config.yaml
n_experts: 64
router_score: "sigmoid"
balance_loss: 0.000149
init_std_router: 0.0135
norm: "rmsnorm"
learning_rate: 0.0176
Below are experts of layer 4 (counted from 0) of a mixture-of-experts language model. Rows are named router (the router's row for the expert) and show model dimensions 0-127. Each number is 128 + 24 x the weight over its row's rms, rounded and kept within 0 to 255. Numbers have three digits each.
Before each expert's rows: "gets" lists some tokens that make up at least twice as much of what it gets as of all text. This comes from a sample of Wikipedia text that the model never trained on. Tokens count by the router's weight.

# expert 23
gets: "s", "f", "n", "d", "c", " well"
router:126165159167124140112129142123169135114130135130098151110069128149173142122148125125124123135152094150113129109144123123145108101141142139117108115127128126075129087148167088098132144104126095103142150064098092112115134135118113171125097103096140092094143113097122088112152123137077114114154149113106141094135171120128123129134164141177125149132078126128127107144076095110127154175126

# expert 2
gets: " (", "-", " \"", "–", "(", "/"
router:111148127168143165097135150093162131127167155129090112107098174147242137138126104117143113167131116113141136123160080099139137126149123144156105083117124109102109109121167117131156147119140117097109123112108107124140127116143102149123135126137150124138161109135128130119113104097094151133114114119131123104114136140114109146131131140178158099137105110113105141158126086141084080101171

# expert 61
gets: " |", ")", "–", ";", ",", " –"
router:146140154190174135109121142148125104137100146116074153125108136139137164135179116118126098148132064070136131146169122123106143105126142140149110095126141145060116085129155118125150109114148114122135146118136100127143105112119074145123095143124150121121181111112124106104106101112091180112126100138114145089144173120138131110095163151144142114167120116119139133153128090135121124136146

# expert 51
gets: " was", " is", " had", " has", " be", " have"
router:135202164164154148123137145132164149116144169149119156122080152129136160100165136101112120125146111108162129106150087129135128126160100150133115131117171131123120092140149120152148145124162119076098160108107118141142123083108119143131127107092170094095148155146114097092137124119084172117135105094152120146156138118074106095155153143160130146136107123133131108103128113104111110096138

# expert 55
gets: "a", "us", "o", "i", "ie", "is"
router:135162169190153120129126157145134139130158173154111150123101143143165172124141105123101129098123118134183124125165109101110142138177148135141122091119144159079078115115102137119158132133132096115128141094128091146119114114116104151120130135120152117110165118121139079115122088091073132107122102144107137117122164142081129116112152120132080138150127141136153108150124096131119178106171

# expert 56
gets: " s", " ch", " p", " comp", " l", " cl"
router:130139140156158157115105130132127121110129155116139181105100159143205125120137116116141116111153111050118149095153150125128117116142170182157096082119123118086092120108156089128159159123105110129153129097121115113099132127109106186131122111112145146117155126136125112145122106110100153143124130114163148107107105143133099153119150158163067140159125113105141102161104133119133124104124

# expert 29
gets: " of", " with", " by", " for", " to", " from"
router:112155153142160154104149136115156123161100124096109131134088159165127128135152144101130121157152069152118123134154123107112103129160164195116098130115145118104107110117162104143139130110148133096103138102153101128120140124074097144131110083137117094120123113140136078148104122107081183137118120129137101111109152121129089122136167121195149139153128129115107133162083129111100121126164

# expert 3
gets: " c", " C", "c", " b", " t", "C"
router:133145173158133146078133121136123129127151138107078146120098172137181179108167115147118115126143111088128149120144129095118139103129143153136094141107118121125116089115167103145146111103155119131154151086117125134152127081110072110133143117149148092121160139111111126146105092117117170127110095096124114073129157154112103152095179163144086111093132114120146121130104093125103130119118

# expert 34
gets: " a", " the", " A", " The", " his", " this"
router:103143174142138158098139151132144118132158137149115129125105161165141142139178127118129103131102087073131133089170104121130090104137146177165113131127172133108125072119131118148172124126140082137099164106120132111142141127116095156143139096108185142093129099112130113117147138132091142114139126152101104095128163149117101151100143157170134119132099154085109135142119108112119170110159

# expert 52
gets: " G", " S", " N", " P", " l", " g"
router:111137140176161112140147154124114125117112162112126132101136144157216136102132107104121142132125125103156112104145119087112128129143151131126110132137128149072099093148108122136162131124143089103116152054123097129118123128074084143133129137086140137114180095100123098121117106151105134130128094093138143139100114136099106111115187148142106090138122138103165156147135127112107098119120

# expert 9
gets: " in", " for", " on", " at", " In", "In"
router:106136134139135117124119121143152133091146153111102157133100155128138122117147142119147096136155079113133127138176125085150088135180093147107149108141157158128120103143177101104151122135136097079138156105106069147115120104090082156165114103136122129139141099114097070098115117132103161131100113141131107112126165163114133129088184161170136119128123121135115156129124133145090102120129

# expert 32
gets: "a", "i", "o", "u", "ia", "ina"
router:108172140206135173109147143102156122152154170138126122119123165148140122138144138144129122112162102146160135136142127078105138138186119167159121114133121140112104107123133120119141151111139102129131170104116076119162123127147113153107115111118140143088179142093116102154094128129081205122168079114098121124137157123114105142140143146137101139142129141095138124111109112124117168125128

# expert 25
gets: " |", " of", ";", ":", " /", " –"
router:110156122162144151089131154125134132115149153149116136124098171143122168137125150107128096163134107102149135115155119112132149116194160158127112083102143115091097131090180137141122112132152128131099130137126096141143123096129103161125110141106130128094162142132093080104115109104082190130112124111128111117091107170109100158113163144178111126116101086138149124134115117129084156121153

# expert 46
gets: "h", "m", "v", "b", "k", "j"
router:150133154200123161095114138122104146146129161151113140137131148131183146130098124113122154163147117143135149109187087103106125121155166148155137092114124135103123100131134133150135125141166111100119171115083090096148135083126083135142143156105165114083141120141131100108082109142088172137159114121112101139122133166120101153141142163176108135133120139094149108130123124144128110126152

# expert 49
gets: " D", " d", " B", " T", " J", " R"
router:110165169201146169125121147154121119155124156117145128119144144140180137128142092135142099170174074089156144137165103098163116127183130143144126099117143151089117126142145105137123146095146120125152175108120135122107139078127127158114092118132135131095112108142092087123097122102127180144128141101128126120092154131104107153103160162156125137107147136137139095146122114123129150121134

# expert 53
gets: " He", " he", " It", " which", " it", " who"
router:143146172178136151117148143109135092138093137135087132132087111147138146119173104106092095132151076119143146105185092118118105129176160121144109139087129115102135107126146096114193124116145084086121126111105108121140116144111083144118086138132144136095164116119144101122140104113068127127113117138138129116135139114111120172118118134159096134139125090118153112138117090122102150154155

# expert 17
gets: "ian", " American", "ia", " States", "an", "ish"
router:129139131164170124079152152114155100112102172115084127105114124132144127137114108132110114107152085123135099104162089125116117125154122129133091078125127150077093109126170118114156149081135121147102170121107115103135160111125120123149125088127156117106156108128135051112106131106088152140113092129133082095119105132137105116137126166154091115140088124115136134144094109138121154093145

# expert 44
gets: " and", ",", " or", " to", " but", " &"
router:157162174123148115076138155108156125101126124078154141129110154147129144122137119119126078151135120110113115138191099125114115082138112136161124110121133146078133102138145113130114130131151111061123135121092115127156112101115102127132088110150136134090173124116100113113081095104060185155124113140154117102126129172088101098121126152125112136146128118118145111136106120094131142132150

# expert 22
gets: " |", ";", " 0", "1", "%", "2"
router:107142162178161171107138130159123117132127138107092178119084157127149147135128138127161079165146072117137116134146111120152143138146129187156131107133135140083113144117106125131153118126145132086130141118107099095138104100090119138143139116146161093108176125096131094127127117093086164099114104123143099096094146121113106146107197127123095130168114138131121136138129113137099146155125

# expert 39
gets: "\n", "==", " ==", "===", " ===", " ="
router:108150165177156101104101133120131139125139138143098128121105156135102127137159079118117117133145070106111128088173103114114108103170163186137138109119130113095111111121154141088131129118157118106104153045085146161113092113091093141178110121125138172096174129128111104156117107131116132139118118099117085114136145131131126118139108131172145147105108123106120139129117131130127107126107

# expert 6
gets: " sc", "C", "S", "N", "P", "M"
router:115168136150140138099121130121141094141131142123117152099106120135183146126132095131141086171187110126134133109132117113133139097135142129133070127123142131077109101127164100140116123089139114117094174072082129128154094136146097170149149116146176101121180123129150102146127146106104172127130144106129113143139144127121087153129185119179145128135114137126122130143108123098094159110151

# expert 15
gets: "f", "g", " F", "d", " G", "k"
router:129160138186157155132128127078126151136153129102138175106111159126178160111114127129121122166150080135103121136179077061107134131157129142141132096130154135104129117141154137141129134144149134125093149109121087116134117069087110130150116126138170135099153128147109108116093133108089168132119107136112088122105103122098122132101149124142099139112138132103143142121106099158085132104169

# expert 13
gets: " the", " of", " as", " a", " to", " in"
router:109152151153113138077140129100155120131100156112121153144145129125173144119162127141107075136134111075127121099159136144147133112160154148148133096111139157093087079102129119154111117091154101106094147112130092158120081087120096164122124145149146092122120097155132122131110126154090161115104110120123124084137136108099150138086165161161139125147098115123174138157111106115147112118160

# expert 7
gets: "/", " =", "==", "}", "===", " ("
router:110167127147118148073156110134133116111139148100089135100086139157168137130109102099157086149159125111158131140160121114117148137153148140149137122109129113053128111100165101145138142092146129082114125129069114118143148115139071127156101129138161122075145140150119090116101076123089134103112115160131120097134119111096087107130119139173129125112131145132125146127101126156118128155132

# expert 1
gets: " was", " is", "ly", " were", " be", " are"
router:148146140143162183104137139117125132095141174101128173135107142138132179094160138122115120105142043101137114124144090114139123110151122148152146133095155126121112073121139110132146149096143106095137160111092139133126135131093112133117128141100132094112143137162109098109141131088098163131156095141086123109163111140098136117169139144135109113135102101126157130148069113148096114091117

# expert 12
gets: ".", "–", "19", " 195", " 19", " 18"
router:117144166191139137117155158141126116128125126093125117133073107129218111115150085073109136140119104064142135140142114117126137115141168144139101096086136143106122114139178130124167129119137089101106161088134103130125143111102108160160134143131137097115125135122142100121114106090105165141143117116136121111144149149082144105153185136119117104123149144138131135119121104143121144108155

# expert 60
gets: "th", "st", "l", "h", "ing", "b"
router:109160159152142149099140144121130165102081103116120146118093117161159161070130110116133119151128061128108123125154098122145123100155123194129113111131135140081152089132131127139156149086154139134127156083142116132114088086130098148152127143137164141116136109134151106104140118123059155128142086110141145118113157139117094127111133126128104100109107132097131112154099135150105106137173

# expert 10
gets: "e", "te", "ie", "ne", "ine", "ra"
router:123173116183142162096134136098187117159161145129121156107116124140136148112140139109143144113103112123127106146179073106132108157176122144143088134135149135070097108122138120123121126101120136073126128091132131113158131099126109130153123114120153139128177138124106127135129123136067158166165119100123122083137171087075115130115138153124116113153130160128147121154105131138132157143161

# expert 40
gets: "at", "it", "et", "ut", "ot", "ect"
router:160158132188131122088114128115141114130119139136117144147101151151172140138143142125151134109120099142108093113190109098119155107156124126168080104124157125115118094145156137157154154117147131164116163100093077163151118121088126124141122100106142127080138109118154079111127083105077146160133104126133126101124127136124113131117166137161105136159154100160121175143091118126115133139099

# expert 30
gets: ".", "\n", "==", "|", ").", " =="
router:127180147173143146076146145130136115123127143119108149115103158130129102130147125143119117155132057161156159128169105107128117100187140170151105086113141100078104103115189098117139127137156088098113139137110121124168094100120113158150091126131167120093153124131122105132115112103093149125147122124118110116147142121127109163132138166173127111128083140120120123139093104135099140132128

# expert 62
gets: "t", "ot", "th", "ast", " art", " Art"
router:115130162160136118109137128108126116148092137135097135100100136167168118116129122133137145134191096125150138156163088082150158134138157138161098110133173157103103126140179116152137118120130143135110150100131107110125124094111117134143073109126158151098165148164125059109135107121086140120143098096125119100110151128083121153118118128173094102169150121129142147129085117118101111140115

# expert 57
gets: "or", "al", "ar", "er", "an", "ation"
router:098124159181137138067144138157142093122111160140118124124116117163141115114135131107099151115134095153122126102153099118124156118175109132108109055088138134110089107136137085125168119094144126136100130132127118137165118089090113124107102117133163143099128123118115093109111117136052177133127137108131127106117157158099135125115150130140114118165104160126177138155113125159110112132166

# expert 24
gets: "A", " I", "I", " O", "O", " U"
router:090163169170126173128116136133133106113161153137111133128137123165166110148142110091126083137137107126115136121155124115118146124153096146135133125100166134091111107139135117142119130066133075101127143117101114098166102089087106151105124117096145114115168146126091090099093115085104182140092098154131092116137139145135125146138158165168121134115110168108122151152107132135104150119147

# expert 19
gets: " K", " B", " S", " H", " Mar", " Bar"
router:133130154180142101093109174124148129147128164148119173110141172150192129113141118122108119137138104109151130131157101098114140101203117162166121103116125153126107125104122119133136093150143095103120151103096103139141118089119107153124110127110133117084149124117125104119117104104128155130110130115140082096112164110084123152116178152160099101147123117119151103158125086146089146123153

# expert 50
gets: " the", " and", " or", " The", " a", " on"
router:134161181115119136066100156142142133115108128111135142126123186144164140120134123122158111139144102096128141112149091125146135082143095121172120086112136149111113100123136126086155132135169126089122147091100085119142114077098093135116091112125146120092123101145086112109117098105063164150121135107148105114124133172084093112112120146148148129127130130116117131150097145105132159130134

# expert 14
gets: "en", "ro", "er", "ri", "an", "el"
router:122164151201142129119115166121160099140132174116112141098112164160152122125110103079131127142114113137133119119191125114125127125141098148126113065124122159109114114133137120133173155116153101075109169113133098123132135133103107145130146134102159140112153131149105100131132124118061149152113106126094123114108154140104118117149187149131095090121106107133155129153111107172122105124159

# expert 33
gets: "am", "om", "im", "m", "ap", "um"
router:129181146192111128120135141129139125130120167119070175093120123128166167150164135098148150134138097132108123145141130133131101120165148153167114126137146109116106122125137104103138090081143115090105172105119088099139109101107127155114105150109142090110155074114141135138118087115058157131137116129123117100127147137104119133121131113175118131131155139099089129161103159116135109113153

# expert 45
gets: " H", " M", " B", " L", " S", " T"
router:133118142200157140137134120131133137142110143122146129121141155153222170088141115103133133140125125124169150119165092103118128135152129150112086125160112164085092115128117128156154133108134117124133171056092122147122123140088118160133112134114146103098166097085128094155109105135114163143111104112129125106124152140137102150126189110150102110126124131128158114130127120130122108106143

# expert 58
gets: "|", "-", " |", ":", "=", " -"
router:146180137166116181093143150141139106125115152116091182141097156171126138105128089108112123138147077092154128106145094125120149136131153126136125095112123143085124101114166098136106121123141120134122128098144063133134122135134085170138133112114135109092133137158102105136097099077086141143155099094123148108119159116131099123111146142184141145126104125117133094164105132140106136143150